Weights of a small mixture-of-experts language model, trained from scratch on English Wikipedia.
Size: 17 layers, width 160, vocabulary 2048.
Experts: 80 experts in each of 16 layers, 64 SiLU neurons an expert, 6 picks a token, a softmax router, a shared expert of 64 neurons.
Training: a variant of SOAP for the experts, 411M tokens, 6267 steps.
Below are experts of layer 8 (counted from 0) of a mixture-of-experts language model. Rows are named router (the router's row for the expert), up (a neuron's input weights, with its number), down (a neuron's output weights, with its number) and show model dimensions 0-159. Each number is 200 + 30 x the weight over its row's rms, rounded and kept within 0 to 999.
After each expert's rows: a language model's description of what the expert responds to; "comes before" lists some tokens at least twice as common just after its tokens as in all text. This comes from a sample of Wikipedia text that the model never trained on. Tokens count by the router's weight.

# expert 4
router,224,234,234,211,166,215,219,193,148,191,201,203,159,118,229,163,170,209,176,231,225,215,223,183,185,163,193,244,166,230,132,183,159,183,176,184,144,205,161,183,234,207,186,217,188,223,146,201,245,216,208,202,179,178,182,178,172,224,170,169,208,224,233,214,179,222,234,177,215,171,224,213,276,185,237,187,134,223,200,179,216,203,227,187,121,168,220,168,206,204,182,202,249,188,138,216,143,171,190,168,207,235,211,213,188,191,202,171,205,266,216,205,200,245,267,209,142,209,168,137,213,214,223,200,203,188,180,211,231,197,188,218,179,191,201,191,151,191,232,223,183,174,150,206,176,199,241,215,167,201,201,190,119,163,154,163,186,194,173,199
up2,138,195,195,202,179,187,163,182,233,125,186,227,141,172,203,193,190,223,201,231,163,190,197,137,226,198,162,217,203,208,210,163,195,223,166,244,238,244,196,188,181,211,136,171,256,200,167,214,187,220,185,195,162,197,194,193,228,188,247,213,183,215,228,228,214,249,165,206,144,153,153,235,235,187,230,165,202,208,204,224,199,265,220,161,213,195,183,187,168,148,214,180,229,184,196,191,186,224,221,201,187,183,219,252,209,230,203,182,147,258,157,219,167,207,174,156,200,207,174,193,202,181,211,217,131,183,168,194,232,211,202,184,200,194,205,181,234,135,183,197,220,197,252,215,153,210,156,221,105,205,214,213,208,154,174,152,203,131,176,210
down2,253,215,208,219,206,259,228,165,212,225,210,255,182,179,146,197,174,194,198,176,159,198,202,189,238,224,175,187,238,170,182,199,203,178,214,253,183,196,207,206,210,224,198,244,282,167,184,183,111,218,242,191,145,184,242,206,201,210,202,175,257,163,167,178,219,202,149,201,200,177,197,186,202,164,194,210,236,208,179,180,152,242,157,152,222,224,205,181,204,194,157,201,207,202,169,147,181,204,215,221,214,211,198,170,166,218,204,214,200,191,199,244,271,239,171,236,243,245,213,231,191,205,194,197,203,190,221,248,200,201,216,190,202,207,176,290,208,227,247,151,216,185,196,231,196,213,163,196,250,239,221,157,245,206,148,243,178,182,147,248
Word-final plural suffixes
comes before: ",", ".", " of", " and", " in", " ("

# expert 29
router,202,156,215,206,159,277,175,169,139,160,221,251,189,189,201,172,190,199,234,236,177,203,256,161,170,193,160,190,149,177,223,181,179,213,246,194,223,209,183,230,236,161,193,171,165,246,220,212,241,221,191,211,223,150,205,201,172,179,211,146,180,154,215,212,210,204,181,155,240,225,226,236,239,184,245,174,116,269,188,181,149,189,219,242,163,159,183,221,171,156,186,233,205,193,200,208,209,187,190,237,220,250,169,184,240,195,221,228,220,221,184,214,192,221,171,179,200,227,219,152,191,209,214,211,219,186,185,249,219,185,209,222,208,237,242,177,207,162,181,254,188,217,190,250,257,183,255,195,194,198,229,156,196,181,157,230,167,223,157,202
up3,171,188,192,211,209,179,203,157,187,144,239,212,189,227,219,177,237,180,203,228,247,214,154,182,253,158,180,229,175,170,224,212,194,172,191,161,202,265,214,222,194,201,202,165,153,189,186,186,176,225,272,246,220,198,175,277,143,219,213,238,206,220,211,211,252,195,204,206,187,206,178,187,203,255,272,212,186,225,153,180,228,241,225,212,220,178,186,197,239,185,189,190,181,171,190,197,170,225,221,251,190,252,204,240,193,169,274,213,212,219,225,231,240,242,213,226,234,184,144,194,201,188,191,237,193,209,203,220,241,166,193,208,197,181,239,168,224,191,226,239,174,243,184,170,206,192,290,208,106,193,191,207,183,156,189,195,215,216,216,168
down3,190,214,177,227,238,152,189,219,174,254,244,195,182,147,209,137,201,200,270,229,195,144,199,191,162,269,186,183,218,201,215,206,231,165,215,199,234,171,141,260,176,230,213,203,233,152,222,212,152,223,211,205,148,189,222,219,250,200,201,152,144,229,233,231,251,185,190,197,151,282,189,170,184,172,272,174,229,230,225,198,182,200,187,214,232,223,215,205,210,182,146,218,217,175,233,179,188,200,220,222,168,167,153,236,195,171,236,180,219,196,192,175,196,195,221,201,206,137,196,198,214,259,183,192,195,206,202,195,188,197,173,179,180,174,190,259,213,240,182,159,201,149,167,206,168,145,216,166,187,206,163,232,175,189,213,216,187,246,202,201
Infobox fields, census nouns
comes before: "s", " of", ":", "old", " Co", " P"

# expert 43
router,185,184,210,202,160,203,156,213,192,213,215,206,231,172,185,180,157,214,214,151,228,223,195,199,187,176,202,274,195,194,161,215,191,163,189,131,211,198,214,208,216,241,180,204,187,229,181,214,165,197,112,201,237,147,213,210,173,212,215,181,193,265,202,240,174,228,207,186,176,227,179,207,198,194,197,194,166,252,131,158,211,171,235,216,165,197,125,197,217,211,198,217,189,161,235,262,169,206,166,125,149,239,229,152,182,228,184,189,223,183,206,228,220,141,221,198,208,177,182,150,180,198,173,182,213,226,163,232,204,190,202,241,217,221,194,213,152,231,256,217,212,205,214,224,203,172,175,200,201,250,165,183,171,263,240,181,187,286,212,192
up3,167,155,251,212,174,215,237,225,180,194,212,211,208,216,167,171,190,277,252,225,231,169,174,170,189,137,207,191,255,187,209,246,193,205,207,227,191,194,213,263,207,184,145,244,197,233,210,230,282,204,235,196,225,154,177,229,229,180,159,180,219,226,208,183,138,146,218,188,228,231,207,195,161,185,242,211,196,232,217,195,189,185,161,192,157,195,209,193,216,215,216,142,234,168,168,198,120,238,192,179,216,202,148,157,169,220,189,234,140,212,216,224,179,234,219,236,140,203,180,188,163,224,230,224,184,204,154,196,201,200,225,154,194,192,207,183,199,227,175,222,221,221,194,240,172,204,224,136,202,196,199,210,245,199,228,228,184,256,180,171
down3,171,167,267,194,208,201,223,222,209,191,160,205,184,170,184,221,179,210,175,190,208,166,219,221,206,215,208,137,167,161,186,214,160,234,202,212,241,249,212,151,184,202,179,194,263,158,211,216,151,193,227,197,236,220,204,165,156,199,205,208,219,176,215,192,214,240,197,203,202,246,233,197,160,225,231,195,211,250,188,194,149,211,189,198,228,183,169,275,190,229,214,235,157,148,212,157,199,206,228,148,203,172,213,194,189,195,189,223,231,198,217,251,239,241,161,232,174,209,279,226,206,243,160,204,174,153,178,173,175,221,164,220,137,195,217,233,185,236,158,193,171,221,202,214,239,166,263,153,245,187,195,278,177,217,156,195,227,231,209,234
Table pipes and punctuation
comes before: "\n", " ", " 0", " 1", " 2", " 3"

# expert 34
router,202,210,221,221,193,204,168,213,245,148,239,154,218,148,152,172,165,205,216,174,156,194,215,221,227,173,206,190,198,235,181,151,212,188,189,192,162,184,164,216,201,261,174,228,168,219,155,234,222,205,201,215,245,146,234,181,163,227,237,123,218,181,193,241,135,228,192,195,201,159,173,230,212,223,239,169,200,256,202,212,159,159,221,217,138,145,209,237,199,208,216,184,236,172,220,212,180,177,192,194,158,191,213,166,203,157,170,162,208,266,239,195,215,200,206,197,138,190,238,152,191,185,212,183,214,178,197,184,227,186,192,230,176,199,216,179,217,165,207,195,196,232,199,251,209,194,223,180,220,241,130,235,119,172,190,160,253,206,191,223
up7,182,234,176,201,199,171,170,138,240,156,156,171,179,183,275,141,188,217,224,163,164,179,173,225,238,172,148,235,193,234,164,160,185,228,198,205,180,195,211,204,199,226,181,191,184,251,162,234,220,206,170,178,203,172,232,197,134,209,212,177,166,222,227,172,219,226,237,191,167,155,197,217,260,246,230,194,239,240,200,167,193,188,227,205,182,175,225,190,211,229,169,223,218,235,193,252,151,143,210,213,220,274,243,175,200,212,188,171,184,157,206,224,166,200,212,220,224,266,190,169,201,227,183,248,225,194,208,197,225,193,138,255,197,233,163,241,226,225,189,199,226,122,189,226,232,235,233,179,213,211,197,225,183,188,162,184,180,209,203,217
down7,185,157,229,208,206,201,191,193,193,209,199,189,185,201,229,154,194,211,168,250,163,194,136,172,220,194,236,188,149,227,201,193,253,220,168,187,200,192,222,194,190,188,242,218,204,174,239,217,213,192,198,226,245,152,201,200,249,191,220,194,212,196,135,198,219,207,227,274,168,186,172,188,205,184,190,169,229,258,213,237,231,228,159,200,194,197,207,206,184,223,203,180,221,214,236,210,182,180,184,237,250,265,197,202,128,152,214,234,159,171,200,243,161,225,239,173,203,218,185,188,197,164,168,190,213,239,175,174,200,305,246,144,154,222,202,206,242,184,242,148,151,265,170,215,154,218,217,205,195,202,191,197,241,204,175,143,225,225,230,180
Head nouns ending names
comes before: ",", ".", " of", " in", " (", " and"

# expert 1
router,160,173,207,161,244,289,188,212,135,182,233,194,183,194,177,114,202,223,200,186,195,212,230,155,201,172,174,215,252,284,177,213,196,152,188,166,211,204,199,183,239,253,206,184,229,183,179,181,182,160,167,191,170,182,226,211,155,194,201,212,213,175,220,227,211,187,209,224,190,223,218,204,202,215,207,165,231,214,180,184,167,212,217,233,187,170,205,196,128,207,233,232,222,204,181,214,194,198,152,172,223,255,157,186,206,192,145,214,240,197,178,229,199,188,245,175,218,206,231,67,184,191,195,157,198,223,195,190,232,220,217,205,168,217,200,196,224,188,215,178,246,193,200,221,235,178,226,199,174,218,160,152,153,161,197,158,208,175,203,250
up6,175,230,223,226,254,244,172,155,237,202,197,226,188,204,179,191,222,188,175,205,252,182,239,147,198,216,225,223,208,234,219,196,214,187,185,217,186,177,255,216,219,232,167,240,201,226,197,167,169,159,163,171,190,195,224,171,225,267,179,176,212,281,231,203,184,235,185,213,214,235,157,160,224,199,201,183,230,228,185,181,161,190,198,206,241,188,197,217,179,200,183,145,244,213,243,289,173,221,237,194,215,265,165,156,211,213,144,213,246,197,182,186,201,199,228,187,214,181,195,200,154,229,212,255,230,188,215,221,181,200,179,244,224,215,155,182,262,141,186,207,168,138,151,216,184,159,202,180,228,179,194,234,216,165,223,198,221,145,240,184
down6,210,150,197,175,182,205,165,204,195,170,198,203,199,206,200,172,225,239,194,236,220,151,202,157,180,162,174,204,157,188,184,231,190,213,229,243,183,146,215,264,182,181,280,231,203,262,216,170,242,187,213,192,234,187,197,192,179,231,196,211,209,132,139,194,200,248,245,213,180,218,237,227,201,220,168,200,244,213,161,257,188,165,177,205,140,212,152,182,213,155,197,245,235,208,260,182,231,187,203,201,130,226,197,228,171,203,230,256,182,178,210,203,203,195,176,194,210,150,193,172,223,212,163,186,222,172,217,200,165,206,202,153,241,188,259,152,199,220,156,190,203,257,207,210,221,210,237,190,154,188,196,282,190,170,187,211,207,168,227,167
Letters inside acronyms
comes before: ")", " |", "A", "C", "S", "I"

# expert 44
router,209,173,210,206,214,210,193,219,214,181,219,199,150,217,157,233,194,217,230,192,171,230,283,197,151,177,190,198,162,182,199,166,254,187,204,183,225,182,179,191,202,196,155,186,214,220,202,163,158,183,171,229,222,205,223,238,151,161,264,217,254,127,223,183,170,196,195,138,243,154,235,246,211,242,227,147,173,220,210,189,212,194,217,245,215,215,177,202,145,225,191,195,210,194,214,234,211,202,181,220,115,174,217,127,212,164,136,206,216,226,226,191,170,178,214,168,195,154,189,176,185,172,140,200,227,234,198,170,207,133,202,224,180,184,213,216,224,169,213,172,199,187,178,253,191,171,209,200,159,205,184,214,156,203,247,210,213,174,156,252
up6,203,169,178,146,244,206,227,197,211,184,245,217,198,160,195,221,201,192,177,199,201,192,219,200,161,163,201,185,168,222,126,183,133,223,220,205,194,150,180,189,125,171,200,216,179,207,251,207,216,181,214,208,174,183,234,182,221,171,209,187,281,124,227,206,189,157,130,193,185,169,254,196,155,264,203,224,177,151,216,198,209,189,211,207,201,178,164,196,185,190,207,197,195,206,179,205,176,144,227,199,211,228,191,237,169,199,243,184,183,185,218,177,172,178,261,252,200,214,210,150,235,191,204,222,218,223,205,173,154,160,174,266,190,200,199,189,160,224,165,176,227,183,189,268,228,176,213,187,225,206,247,217,229,149,188,209,226,124,161,207
down6,240,190,243,127,196,204,276,196,220,208,156,161,221,183,205,184,250,169,196,187,204,181,240,253,199,193,137,162,227,225,203,143,208,203,188,143,172,183,170,222,197,206,185,196,168,204,210,234,226,171,255,230,133,227,171,196,261,212,184,166,176,184,209,244,190,172,205,192,211,188,190,173,231,170,196,234,217,183,170,212,217,178,239,211,181,218,202,157,257,157,215,172,231,201,205,189,219,196,200,210,229,232,259,239,158,194,223,171,186,206,225,218,203,172,237,212,246,221,245,193,213,208,187,189,218,188,256,162,253,198,186,171,177,242,257,125,233,221,174,208,238,176,234,207,231,230,186,185,182,156,250,212,185,217,264,217,200,159,184,211
Assorted word pieces
comes before: "s", "d", "st", "n", "c", "t"